From a checkpoint of a small mixture-of-experts model trained on Wikipedia.
Size: vocabulary 9714, 19.5M parameters.
Below are experts of layer 6 (counted from 0) of a mixture-of-experts language model. Rows are named router (the router's row for the expert), gate (a neuron's input weights, with its number), up (a neuron's input weights, with its number) and show model dimensions 64-95. Each number is 128 + 24 x the weight over its row's rms, rounded and kept within 0 to 255. Numbers have three digits each.
After each expert's rows: a language model's description of what the expert responds to; "gets" lists some tokens that make up at least twice as much of what it gets as of all text. This comes from a sample of Wikipedia text that the model never trained on. Tokens count by the router's weight.

# expert 30
router:134097134114146078098118157127145141112185157160102111093138080114118122132127137127098167139147
gate0:077134135131140119110105136142171088111149129082097149080126141151136171136130145141150143136136
up0:108185110143168160155140133144153127099143137114114128187125116101108129141123119106098119114174
gate1:137099074113103116115107144147153120142146124129113159086152124139169096134165170140119143097095
up1:121111108158127125081158109152096148101148112096136158113159133101106111110140104157143101100128
gate2:154130125106134110122092155098086132146124130143144140088158082106103135120165160097121172128147
up2:160087129135087116116128107094159126149158118151132134143163113135131064112164150109099130143118
gate3:173136163090164125119123132126135145120147136126082134170105134121094155134063151111147132110143
up3:157092133108097085141128131129143128123151162110139122102124134159083125145094120108109137137119
gate4:128108105126145071095111118110164119098125116080107105147117068116129100103119100123113112134130
up4:162133131135122087114142094136112145122101126126099108107129125171143133151125110151143162105111
gate5:131120173104161113093113132139159135093125126133136117150101151120114088125137131119140082125137
up5:115156150135070118124117130119132104119138123137122123097149134102132130138147163147166079096060
gate6:103101143138083096084147154099163127154167116185108125084153141129101145139136121098085155123151
up6:106102148143094154153129101131144099128151069125131091128189117126130121199180137151131094129144
gate7:118147130137138134147154092137127101143115148123126150139096066116159155104134122114154104095079
up7:165152107139099101109196143184105149094148147131089127098119155126123101167112109138155144094152
gate8:109105145086095118119123153127130130096118129153114122122166118098094135115136130101076150129108
up8:139116143122128130127088123116118143141131124135199105188142140090109159141128083118106048135112
gate9:138133071133134110132116153108087102117136146133096172130142059145169109069146093109133089161141
up9:171122152128150137156142155096137140125156097102138121091140113160104100148153123146120133143113
gate10:124131133128110162115101160144109116154169145162061153136109113150143116136113088155111209119090
up10:159120074149121078135150153115097145115142167099146190144102117083146105137103100150096105125159
gate11:109093109140143144137135121129123071104131148151180152155150058114128148124132176106126135114132
up11:130099162092108137150127115140128117109102135067166104082172104133172136128143129099135128126154
gate12:083129134097151169118140110150121129152129190120138114123130140105124156121124105144111122136132
up12:089157131142138152132128144162113170161156069129064127150115129108103127189115127140124095164165
gate13:117142112111145123121080180171182154167119142115124136137125090141191116167100183109139129132112
up13:118151110121117150134165120128139118162117134148130158123085162118100143139134128078091145133166
gate14:143160152089120104098097106171138098131154120124134141102151077088141136159071124109133129140100
up14:158154107182142170116127109113078094120111050101113144133130143170144170099153123168128115122143
gate15:141138112111138109125131146153160145100112141138125093129122130174119117117165122136145176153128
up15:133132152108156096120133111084155153113111143121112139097108172103147116146136173133146118093137
gate16:117124115112158117139070166131138127104164135161131109103119124129112163135129135117142093137119
up16:110138136136098168139088131175142144103108112159135146174099160152124150135122115075101152125119
gate17:164150117087148066137105148103147133102138151121147149116096090127142140103099100118121175131114
up17:166100115120137144177160124108118107101108109163120122106119116129108160107179103107122091144166
gate18:121128128147135118118154116134111097114117161108084135119140113137115104105140112115082149143119
up18:137110108123147082149100148162096120116108191156158096160126162174152130144143141141117140127109
gate19:130156127148149134117159103109114152124088150103147135133083114110110092097104107124116101114107
up19:166125125117169101110131147115115133172104144094158140122131149140146096202145119133123109134104
gate20:145120104091158116108113154127170129144173138188130159084129096120147108117163130128132135122132
up20:147097095136111133080143098131144109130129127125145095106144130144133148164150141121139133123132
gate21:116101155112152140113088137110096120144134130151143073112105104129096121142156103114101137157133
up21:105134132111143165142142103139142131124114103115094167093148096131158160122084135154147095149161
gate22:092158134126127140085183123125165135108121140170130155139130120102128126145114179148140109109142
up22:106166169116097183151156138131110138179085116091122127138171140111136104126108139110155104154107
gate23:130115158140103104134109114103116152197128174137109107138104130131105119138143112129130073117108
up23:163162145107111151124181134143120126131111119099113127131132144115091149139128157124138116095085
gate24:128184141092150095157108141122139174127127122150095074099099118097131161149124153101108132191148
up24:087128120095158164155130140096120162133144142116122041139090150105151144113125123083155135136102
gate25:112137111159123121051117175094101145126160140165135110131149103135135115145105089122151099103149
up25:128179163088123097168118111143197114146124084112142079114155145150126108146116139151123122125131
gate26:141123122143159116136129125147146101118108173120126132116151141132136165131135159150159149140140
up26:131168149111127085135137155150115125138122106143143113103145114122117120111125101148152138156135
gate27:134137150117145120128117134142164131124109115113118154102157143108119115091126117113131114138124
up27:088093100125159136134113129121124095177155154136105115128092115158136130105138115152105101143119
gate28:120106131097152136127127146105142127147180114171124126100157120140099128093137138127074076130138
up28:098145132157126111111115128136166124117152130112117115143116179097159120153096123111145140147121
It responds to: Two-letter fragments like ar, er, it, or, an inside words and names after a capital, such as Anar, Various, nitrate, deer.
gets: "ar", "in", "er", "or", "an", "at"

# expert 19
router:142112128113133144113109143108101177093136153174163165095125120136098093140113110112100130176107
gate0:129094109134104160134117130131110134144117109116102158163139091099109105145124140144139108146130
up0:159096148115122136111119102138120090085106124066111178079118129116141146134146177113155152148116
gate1:143105094122144110109142165109148140134150133146159107141117110107127092120127100165145128137110
up1:149128152158126124119130069130119100131161120135140119122144161157122127118117114157080087122077
gate2:145162123142141123083130097123089072127120119154124152090126115117082123131133138137077131128127
up2:158132122148141159112114162085141149154077101114130141149126120152132154133109116131152164170143
gate3:126128175164153166127117149088132108159087122156132109117178129138080104116151099134120073116146
up3:181157090121098144106141088131127146084166138110107129151090148097154159127067108130130135141142
gate4:131118103104135059116183145132168156130106118159148109099140146104123101164151160157117156129137
up4:148102091128120115131120118061179123134112159165099143119117124138104096171123113137152166093115
gate5:162106163146077142124104115113124084091124157158155168158110153144109113121104135095125120138130
up5:143129157108167118130111161133170150137075120117155126173142089148143159101149167160173117132118
gate6:138121076148153083091094119160160145139112086172148120110122081087136144100110133130165109123142
up6:123146123123125131170164151133182125149192152178101144104114118117146143120135123104119096104122
gate7:186101138151121133162113128131146183114092126117156149123123114157104113160133126078144101105151
up7:125152095118119105121075162145162129121177135112115155091123124112087099125111131153124143152105
gate8:094128175117134118184117143113096146093159134095125080134143133109149132110163127119158146137073
up8:098165093077143114192148107162147141129158150128133123130092144157134081157163125144149141157103
gate9:145149119128079114114121135120067124108167118088109150115112139125080115158095099164097142137108
up9:108103141126119162160106118121157166137079125125132107106105104162046156115086142133158079136152
gate10:132139084147154134142137115097112138101123126136147126113113135180185090087089146127133099125169
up10:150086110098132121074127150109121126131128098159146091075133173158154126128115132135108101132157
gate11:120122136100122066125146153131093118106108117106167145149127144117145141107089163183115147133108
up11:135146096148118135137160126166135155138100126133099160128120142107161140093092164152172119101148
gate12:136095138123188123130108103118134141090114128106107162128103106123144102121177108107113118168165
up12:094091125146094129122109147163151134119130113164065114124170137154138114125055138142159146092090
gate13:155091102129189188185116109143148127157104115110113136148134108167122089143143139153106157133103
up13:123171121143070103130162160149110108129138146136146117111143150096112148072105149088154136127122
gate14:143132144108111145107094138156111145096154134128108083099110117171153134137127132093079140187121
up14:126094156175169126116134112164166156120119123161138081089119174106145124158116100070099121105161
gate15:132114081104163153152107122154118149091147110083152139108142096132144135106160132147175140152094
up15:110098141145119138137145143124102112119147128136170130159128077118154079151152131165091151120105
gate16:143117122124126120114129104180123072101124126106133153120134141141116088102115160122124187118072
up16:117130092142144127181151121122105177171098140139161139156106107085137131125147127147126143164147
gate17:141166150102101128127127128120100119101117134121135107112121133109093151133097114134116125175144
up17:117144122104127134182099116130122128148122087142151115128125121122087137097173133116120092140143
gate18:123113092117147175138127126140100134164115148127137141118118130112111138138165127150097131155166
up18:079148132080107131115134102132140150120109114154140127161157162126096131100166147156072124137159
gate19:101124176115127139128155160111119145084140132129158123162172128173127180132090140117109109142141
up19:112153188120137168149084107130131168158095145110154129126122094141115192111128132130101078127122
gate20:156166144160142136108080086159131102130128124105115121127108063121167154083140181160169122131097
up20:119141129123133108082090060125127085123057118147109124144132134133151157117111125159148149125133
gate21:135176116115146140129109146112113112168127156116152147115116132102126127144158118095109160157127
up21:182161122191163167083114092144131073138143122126114176162100110086141117116114159081160102111102
gate22:093144110106135135134130075134104129137131121175142138152127136093137132133072168089167095148138
up22:140120171120166139114126138127146109116142098114100146141110104142160139124162106127130131142153
gate23:116096125095099152142151126134126136099113172149122139140140098130110132154174141074121137181132
up23:161143114147142135113101075109102112161111151093127089093133088079097121104097096123095124142154
gate24:115129144119091165128147148144085131099105088139135131171120126126072136138141148145022157149124
up24:143123101140118158178157152143125131130143121139126137147113118154099105087131105135099151136146
gate25:129106167142151104083120151119160127120123141200143159126136152135106098178170188119091112128144
up25:126116121167147088085125149143167203140117139130098171130169118115140124168095118144076116108127
gate26:147160133115139143130133122117091070123125112081132110088144146115118122161126147131161177150108
up26:139147161134099143159144111101116124139188140157134144114144105143178087156186104161168142110085
gate27:122095150103125155099093157147095166110128173147150116099107113111146104144097099138139118163126
up27:129141136150104162138125131169127105106166108095091128096135098157101119156063139129171129113092
gate28:121142114116117129102141138128122111128126144139133183098137157121098136109086120110106109176084
up28:130151134161173163104117123164107082112128131183121132125144155119115110169150120160143110110114
It responds to: Capital vowel letters beginning a word, or the Roman numeral I and the pronoun I, such as I-deology, I-llustrated, A-thletics, E-ven.
gets: "A", " A", " I", "E", "I", "O"

# expert 8
router:157109130110179113128138148101137156140125116168173132101172127085132092112090125103138149135101
gate0:149122123126158123133074114160171159170137139125166089099145097122111161144113131141147074121157
up0:136167133134109122138150139140139148134159145105080139157120101129119106176146128089109162136126
gate1:133153151091129093124164137122102085126112130139146138115134105108130130099169137123137107139174
up1:156102091104134087121115128111133212129127156128112137136120146093130136123138169095127126135152
gate2:140129137047151125133134130113130125142106159087104154115127123102151116085103096107148125117086
up2:079104137144127124122085118141174154089152112129113107148123122145060149112155174141111145116141
gate3:134097131147122113133142163116148126151097119087154128142137167112165139108127106085108135134097
up3:136097117147109119146142151134150142143131107124152138138152152101168138153106093121170149160123
gate4:112165150158142066145110114138120142145109125128124102099128131150133126135106102131145118129155
up4:144089102105100148120064107143156117132135121083120139120125125095158147141140123133139122108145
gate5:108120096126151107150094145151119138169073143146148115098107128127138137137154117101130139131120
up5:145145104135061125094138123142141096149151119130096133133117117112116166125096173134106120141131
gate6:129176098154172133121113105058126122117136075146117128111112155104155160132123116096122164138070
up6:137158123174150098103110079125127143117161103164162109123092140126149140078168138071148119160104
gate7:159093128135157161118109186066117154160116083132154162154127100102139129149083163124119099147170
up7:112116132121124142155160129151100130050122105134103109126143143119130128125094125158111125128130
gate8:090089118128145098111128120131143161112124145140087123131137097095135106113112121114166171113073
up8:116126121125091165090115140114155101141153138138087131123132152183126108130132124109116171148155
gate9:128143126155181104134146157068113137151108120127160120140150128126101090108132139121096161118110
up9:146145128133081137106113110124128102088167135089093120109154118129213145143087105103140163127123
gate10:100140116118138149119171064126134148111100163114178104132118123104134124108124106124144147138094
up10:151128142112134163116139097146103131137129127140108132132140126117128130128151093107163102128162
gate11:174103101113157162103102123091179095139132113150137120112151121135118111132086117120126159129096
up11:174141122172114112110116156137104154115141082151161105107153102120138165128120175088114102116116
gate12:155156102153167140107173172116116104103137129155097122116136168120140156120072125143135109147134
up12:130122108130083145073147127124128130069120074140107112148109132161176144083108126132143140131162
gate13:144107108122150145164127155145083172149108125138116102111142113123115139141138107129162155131125
up13:108138120132115142165144158048119083106149125113080153122184110168137109125125147115150115107119
gate14:160117146096133112129113154129137123127115127100166138139124146130151144115100135138169106160132
up14:096151082151118141130158117113140177117120152195158142109179090126105131139157131108128148106095
gate15:127088119105119120103139172106099103131114147127154126094113180133149084139101130128130120196163
up15:108072156090119130087140154135119140145127086094149116123067137117123104085122174114121151152115
gate16:121110125111109094072092154134112098134141113112143123096158114149117107144070127110161086117062
up16:182106124138084096101122153134111109111081139128128159132128125125137143109116151116163131162118
gate17:133123127173123149108133092128136171129128134188129142035131121142109136142144101133177157158128
up17:143104125152121149131122137171130136135118155112113160088129168125139125126139150118099105134121
gate18:124133164141108160103100126141132134164104115138075135106140164126131127127095139129135168161113
up18:129117169131119113137106130136125121130083107132129110112147156121125114120088145133178178173117
gate19:122145146175128138139110168102136131129108119139114083177125152096113136154122147078101162149129
up19:095125107109142141156146147118142134138113135187089138125155112147100112105057132125182152167136
gate20:152132112088117094127084119103167133122115152115143113104133130096171113127088148139097146119092
up20:072126132109107123134106095139118114125073104119110106097105141122202094119115121088108111100096
gate21:127156120104194154117155122095095159146135128134126119086151112081118139112109129151109135138127
up21:090109108131102125156162139106115128117133110128082100105123124138092135113103115117116111152135
gate22:127119100150112150145148140124142141125135130119193150100102101105151106140090064113111113085114
up22:098123157112119178172139147092109108115124107122146143102113147095099140152159107123151164114103
gate23:136115127178155118120159109076096144134112135131143109171102145123087111084116092130174136106144
up23:125143110185164115170099154126113146139141129130154165148105138134137098107103121131136146119140
gate24:098099116124143149149144130156107135124108091153156127125138165120128098116132117113108096151136
up24:141086127088160108182139121114127152116128125156139097099107140132128103138134136127127105123115
gate25:134121138125132125109136143095127098106122112130150117121122148117103104133109160122183173172135
up25:128105129125152115113123173142121145171097151123125100123116145138154087102151176126146136137132
gate26:146123141137172124148145130100153129141128137116099124120161125129136106104117166135110133097123
up26:121147153147173123148110112116140117122116130133121137098105144108151133127141124123149111139105
gate27:144135116117171129104147130148143098142131097171154148163163114104129118134101136085160161141125
up27:171119133129115135158130101171095163113092162069055088100122131184142126165145113134142125131154
gate28:096119185158138160155112158116115120143148166169129059111097117138125135135102109077133148119124
up28:098110111114163124113124121164107169149119085148135119138140128113129169167152141104119157112172
It responds to: Tokens in statistics-heavy text: degree and minute signs in coordinates, percent and table separators, and words like density, rate.
gets: "°", ") | ", "′", "%", " | ", "% | "

# expert 13
router:111143131131130108155088154143099121109197157130194157121153125121128104104131131093112115150140
gate0:104160107148096150162161134104121136101164142119074129136150145161101103107099149101078139116130
up0:115168083158134110109100129141109156106106110112128133084146070142145124134128091132142131153142
gate1:116112131126129145150125127122092170116092096108129126182156161171129135129157146088123156149161
up1:135144119109155152076169132082135122135106131141160147084116108124111151126112136143087125144146
gate2:101126110142120140134151167129167147091185133167121151148164082170124151120155116145154137116159
up2:138146091130138132114104148121138096127158129150136141139144111149111150128122104120138078126203
gate3:094190127136150123131135120092130134147129146090109141082146120108125133130153137136112138137120
up3:143093156100126106114123155149123095119167084161119091118086149122146146124106087141140119156132
gate4:160113152133107125152124096143139100123113103076155153118094106132134128160165164085107127118121
up4:167114147121132101142137099146133119124097104094151143136075129141161104166156165118131132115131
gate5:153165171173112139131155129135105125116118111104137120113118107089127117140116089117081069154112
up5:144151169158124119148139092102141111099125138112145113129136107090139095110131111092137063186160
gate6:072103172140139139112143151159118095138138134124129141140158081112074106084131081091084081131108
up6:142110120119172151125150136159102103083121102125134125149125094136103112140164149131129094120120
gate7:112095125140146155097091174182122122132150148146143138134148147143167131093091139155098121153123
up7:136135108124108131152113145156176118142075113132145156120103110106096088156117140156129151091111
gate8:108096164093153164116107133141130179109176109109139144142125138135140142142088141114151095174159
up8:117158114151136118143111104094147129152107141164100116134174130094144110152122089147126142096109
gate9:158135130149105130137133138140121156142112163062147119158114134145103087109141165131092091117152
up9:153127114122098142120141126141161152174110124061128108139116139137131122086137183099083111116160
gate10:126142098095118123134146123166090119111144170086169114132123104108143136127135148140139117094102
up10:112131134155093150153160082144107111130137132079182125118086132121104116083120149102094170080103
gate11:138170150122126113209115146114139144125136141151096128155127085088127098115106127151141138094124
up11:106113091108141144148133120109083145148087111124150105163125151130117128142122159103091140135153
gate12:122134158118143086084148168131114118102136142048134104128147160127167172149148121157141099133130
up12:143136169140151093097154134118162113124078148120140142134115143139130127119141155148148104128115
gate13:111106122099150119151112101165118116144177074144184152126159130178077120101098123149113081120147
up13:139136107100119111119143149112146121149114145166152125146114121141109117145077146146121139141141
gate14:109105121125103108093135185130107132090147092128162134109117150116123119135129154192104144168153
up14:151122132112160157165124092113148109156101153117121155121164139191160108156121131143124118119116
gate15:128169115138080152142148090107119157104136116132155116128182154155115097149143099138119105163122
up15:081140110131122126134101187150145165147099162095121158146142125098105172114127130143136121141133
gate16:106130110150087157163142090125131142123095131122150150166104133143133101124150141098104128121107
up16:124102112119126133132165147135131144116141139126113101141151120115147172160151150151112106114111
gate17:116141089122094144089147087098147115138111149122111143102143090170145115122164156126155144117146
up17:107144146150165076155124100094164128151150142121129148136171112130108107146128116119098102114120
gate18:142148130101088168167101140119127102119117148099126175125151107151194088118097181151119122143160
up18:151107116124135142096154122126144142103127129158118068124140141114072115113113161122122136097098
gate19:132124136067099085131118099150116098136152087135136129112168140108121088178122075150093128130109
up19:125155083150115133125151161138204149135075122111145098128115093155125140123162178111101136113137
gate20:100137128110135153128084102095137158159149165114146128129115128143132126089180108102117181125154
up20:144091117152140105145144184179120101126111109158105080113154117134087114163143103149144099124106
gate21:128094126116137196120155138164095114125101137097153089126061163132153136127146139143117120129123
up21:098104111121153180133147139161122128122140139117142108106114161112135111112125121110092081130128
gate22:098136065128097117084143134111142152112162133150130107138152098113109160154133174086086130100131
up22:169137168119139152168148131144105111135077141100143155146101144147143102132121122188152110119151
gate23:121099148106102113118103114113125132158124117111131123160120109123089126179116135149114121121098
up23:087130100158154140144153113115150169146145145129146112156076125087116143126104123140143105125098
gate24:144123124109121162154139097126127141128147122105086096106110137114158117150143168118100145159127
up24:122116104131139113165121144194124131126100125134114103102077136075141138118144172126141134150130
gate25:121146124124146178157131121092124146126160134116157137158162146164133124113142118100104074137134
up25:142137117104151108151127132112134116148098123117089108164139112109135168126092112121123110097085
gate26:096167104118124143143129164127160087118192135164147094142119099111135142109128138111162126123104
up26:140155166185117119163124070156125128094148143134120133148144126117150107094107121136109078149148
gate27:120091145137120136106127119115166148122126171147115127089153116142171135145082167093148117123111
up27:171137121098147124138152156128110156138150080140157132107104081095134157071148106126111129132153
gate28:141151145139135074109110175159146150119107135169115133108155127129126159136084153140092088130095
up28:108178097143137115085134125172106136112128131159134125116152129122155109102099113082176092154127
It responds to: Full stops ending sentences, often fused to a word's end (years., life.), plus closing parentheses and quotes and decimal points in numbers.
gets: ".", ")", "\"", "s.", ").", "\"."

# expert 6
router:205108136115138109153135136148151147139157148106150123092157115131090101082122132146111151143095
gate0:137102102150121126086126191115117123154104124130158148131144129115161131114148128113094137115145
up0:125114129083108133166127065159067121095156120126162128153138110115176163114159120128123101126106
gate1:114132109148130108152110108085103141102154153148139144117138103101154091100125142141177105086146
up1:137112126111156126109135119139110122121061093111161144136111135162110117130068111157133117158136
gate2:096141132153100151127154141098120123173121116110094117150150117101146131127089120138106125099176
up2:092121171158106146100113096128148092127144125146130142144156115094126145135121174116080143125107
gate3:142099139129142127145137118113132121087128129135126100145149091158129142109089106126127157136133
up3:199130114138101165130156178153138126137089144148132152115139140132099165118165141137107130112146
gate4:134120128147139104116140149112128117112101165116109089126145140125143123096109110114125142166072
up4:110134119117136113138183089103195120129146129127105156138161144168135132120118139127139136115137
gate5:118102094159154081121118105118189109126168132127113157147154108121109130093122137148115083139116
up5:138122136147143149158128119133077097132081143109109128125125111125174134151147106116123145097142
gate6:124093115171109146127130151160136119117117143114120128143095130149128143148074106106098166154091
up6:167134113131101098151103136112136130190094115129145108162134159109107138107105137100183107140096
gate7:170179131153129123123132153135137149157147122121118115162123114149072085089110153122109124133169
up7:165068116121158115132107133104125147136080118116161135150100146115123125132113123148137126124154
gate8:161151101159137142134079102098119177136091116114142142126103117114123087119119090104133174125126
up8:130163158132102123142120142118121147098146078100123139159105117114159157110128056121114150136136
gate9:177092112154129150151109082098124153111165108113116110151119143133101155129130144117101116146128
up9:150099117113127153123113182089111180119150103130116131123096119117130130100123152127133144119137
gate10:170143132125147138111122134172172123129130106096086139100146081111096145106155130090135141172151
up10:121115150142160151163126122131115110126139127164136178171086154118151143081117117116124129133130
gate11:152188163112142129082114133153114128140146119117143100128138153135133140090109112127112147152115
up11:108128141125132146129102145125106099080136132154156115151150126085109146144131167132150137075155
gate12:145132117169121102167148147146134081184127110130123110104169129140085149067120107119142119141106
up12:157113114167147145113104148066158133128135095129126093146138126151106127111123154150118141140127
gate13:147122100121144133139145155104180142102168131086072131129115126160134110108124128147069149165133
up13:173163103134139141133161154090145107119172105082102153146125118142131138119153141127052136147155
gate14:143108145154167202114140148159132112129106156153131083114108111154124084147136112145121163158126
up14:123144147071115123109099093093113109108133122146096134119064099100160153129091140135122149153100
gate15:224161125156140086145121151098146128133092147126116153157133117109102135127112119151154139144118
up15:135118115107174120142124140128150094141122119137139139139182080173135113122120150122081077117106
gate16:186108142143123110127093147111109128100160177107164099100112135125160123130133157163115120176126
up16:093147136181131129169102131114165142122094128156085133154125154193091125166125149104145134095120
gate17:109103132168146132133102124142144147102141142113112149127091106152125121146116150095083143127130
up17:120100119129138149143105124095144128092150115133153111097134083114112099126155141140112104114109
gate18:154120117106129146190100121114154105143106137114120136126133129098095122137195103103142139163162
up18:146120138108132148180138129100088136121161136140110117125132145131150130119134131157144101136129
gate19:114152129101142124122116091150127156098151130103100162117126127124108109166113158140112077117103
up19:159130092137165123149123100137129094110157105137141109173142130171137102141124182159128153105123
gate20:178119152135123115143122117124102145148131141082105094116150133139117138112126128111085134143141
up20:161133085117096135129112111145118147144157136113124147128127147124120139122095134126170113129185
gate21:160134144149098121143153109164100119136173120079106067108134130105085141128176160152115103141116
up21:128125149104105086158158146130141156152158113149165099097134132150098130153161140178108095152152
gate22:190108127117162145143152176146118104116133092147092151098128119149130106103102164159158129165111
up22:129136167087181111129123120140117142133152107141152135144105149124136096111133136124139143129163
gate23:160094139149136155115139114171150172151156082100112146081150123162120079137078108126116103142137
up23:102113145128127132116078120126146111180136128134175109154115125111119140145093136139135177104100
gate24:134127094128101131127154142165102106133167122149138116112116144100156126139106118079149149112141
up24:159124121148151121103142139083118105136165127166109115105140151104131112149096117093164151081126
gate25:132140126139125087150152127146078096146099161087157122133090131151159145124126110138159109114152
up25:125122110087093105125203129131121136132133110081110127167126107141092176108131133123112094136102
gate26:167094141087100118138128099114165137121110156160130143115109095117155137100123108147123141168130
up26:119144040153114153116122113118135112123119124148133143127134122131124123113110097130108093153138
gate27:113129123140153135099174169117129126159101099152150116075110138128156077147090159145100146154094
up27:079152141116085134113173085091137117127132124094132100086130115164123088122117166149122128145120
gate28:103118089111123167150129040144141129142173113140152154108132109130128193117169134153120113125086
up28:120155123107141127112095174117108139182116150110150107144137105130158146105127129097099139128156
It responds to: Short word-opening pieces after a space or hyphen whose remainder follows, such as st, sh, rec, non-t, d in duck.
gets: " c", " f", " t", " d", " st", " r"

# expert 11
router:126119153129137138113119129155120115139175198155133138127134129113118098113113079101116127161127
gate0:105125128095134131116121174163152092094141159119121116093083121086116126132053110138139108166129
up0:128146113097140109132129147108161106135152112108132168128099106127106108142110132152095137153132
gate1:157115126104171099087107147132133079087131119130126141088150150104122095151119146110107099112126
up1:120145128145159115141122165123110080164127120172125151119144126133120133134096144134087131131147
gate2:108092134139116121088162131117124148139126149103141186068125088110137147147144105121164139145097
up2:167132123101115126087110114128115139135162131131194134148115151152100154096118120156110115134138
gate3:126116104131166109131099145136062114169167187191134094145117126132116159125140123140128172175101
up3:099074098115111107148111177127128111096106089158116101126103132125097125086116134130117120077144
gate4:137165123143093140166126102120081099174159130130156136131113133147118138077178124118159123138138
up4:112117129082130109088147120154156099132086117100121119138144125177174107159150154150130135125093
gate5:106166153115118137083180114159151144111129109144114141123160090145141109135125114148180116150075
up5:141096125116157083147122090129098133137114135116105129142110139105125133097123164153107130105138
gate6:150117147105121126118119120121133107109150094112086137136155132122136122112171173106039114160152
up6:153129182156119140104135070140112125113112110125143121151126118117125142144155162073093090133164
gate7:146098141095122181125139109126162141113134132086160111126146110137156129141155128100144110126094
up7:126100134082128133069124116089101061084163128129138139139131091142116161134121114131128112110124
gate8:123101169121110157108169139126101139103144148155144151104158164146153112076162111164146098131137
up8:175144121136141146124144130136083162136109156121126140130135173157125126124150106157184102098133
gate9:135110154070127126122110123156138128137122172152103120136166148102179133122122106102148160145131
up9:119137155114126093073116145159125127181127158185133098170128165124139097169096159147188126149155
gate10:129120124166132133119135167154153152156148138138122127079161093100094097153114131135104110151134
up10:147100095103151113098128153143141143114166152126138187127138147127135115144155125097126132139130
gate11:104130146157125135121078116092126114132138125120097132145114151149156104105111098079169144132157
up11:147116110140122124144113128113156120113104118129075100122085133177113117101126128095116123155091
gate12:161143096122128158115149159152155105113124106115134102120130149134118107129133109120153141124144
up12:134145089197173176155113144120128091120145144141128125121067125114132130125137072093146143110138
gate13:154126159114151113110131166106117132108143129129156135132108141104132159100110139116152082105145
up13:136120121118177152127087120159147115122128158117162093160116171173076135158159163137144154118136
gate14:120108147102130114120132113146129172132107135122093167122115145113158142123103121055158100154137
up14:114112123094148118131132169162118123128136131120172121093174105141134099125106135152100087092107
gate15:153131148117153154099141104169146131095123125076143138149135146130133095149148150115135126147179
up15:130141107142145088152164163111119113162115127129141131134154104144148154148117118133141126110124
gate16:111144118117138139169171102145098114130125131092122118164109099168155114126129099152166143136079
up16:147129163113078126107119127081126064137084095126149162150179146087120121150159131142124097087117
gate17:133111108124133143136128117114113126127118146134137160113089164126126104109119133107097115145153
up17:128130146182115143092163143124109132111107108115111142165179139068150118119096129171104104124105
gate18:066148115165151133138129135130109158119162122146113153116133095166165110130160112138149153161142
up18:085129123150134140148154139111160119131133122116146130131158169122150150117137103121137165106140
gate19:142081125129109134093126139154107090163132167165152165115134106091111120130087104095112091130159
up19:154134109147154108134110114108160148093134165104114111126131086147166110097119113118155136164070
gate20:153156091129114164169126126186114144119142116116116141095122132117115123108123146120156143128148
up20:146101120127145156126151117158151118146122119103114132129130134107113106147139134065136178123181
gate21:119099144142087118139154142117135071159082177083126111176132129138141124149157118090127152174116
up21:131147126123147117187161112148116132133113121144170133109156123174161089136164144109136137122120
gate22:145108138122157148107161083163097134163114174075107088135145122141104090114067116142099130134124
up22:103119130149092107120123128117124107108103119117124161145136147098166098150098121123099143139156
gate23:117134101109122105136112129122105156142110131155117087142122120156146103167106176113156128160134
up23:129150098164123145147096148103096139133085157145091097135114115112104075085135116115132096103114
gate24:093129124117134163175139144148113129131119141144084153145133117115140127103127113115109081145158
up24:098182110105119156157112161114099081144100121090155110106164155106128121135164176148152145144150
gate25:140119165151160134173159147148122108098174160162120108110135121104137124103142110105111097127075
up25:090149119158131108181167122137126105131134153162137163141081123106154118078122096111103133131149
gate26:120096168111139138118141173187127133103146126152127095191125137138162115180127115135120140115103
up26:133117128102138111118138114149089145108101117126113109150160139112124094125147123158154151149137
gate27:112102134140115111125093094126137109138151128125125097147107106180135167172127138125139150125145
up27:155175127198103096154087147110127147096143151167091124128123137147140165116134105131148101130128
gate28:132128193123151117120095130100144142132118160153095148131147129134126099134133126091148137126115
up28:109112160107154156090133132139135102166188108105106119160089169127202091096124101131075128144160
It responds to: Short vowel or syllable pieces inside uncommon names and technical words, such as the o in isoflurane, ino in Pilipino, i in gansi.
gets: "o", "a", "i", "e", "u", "is"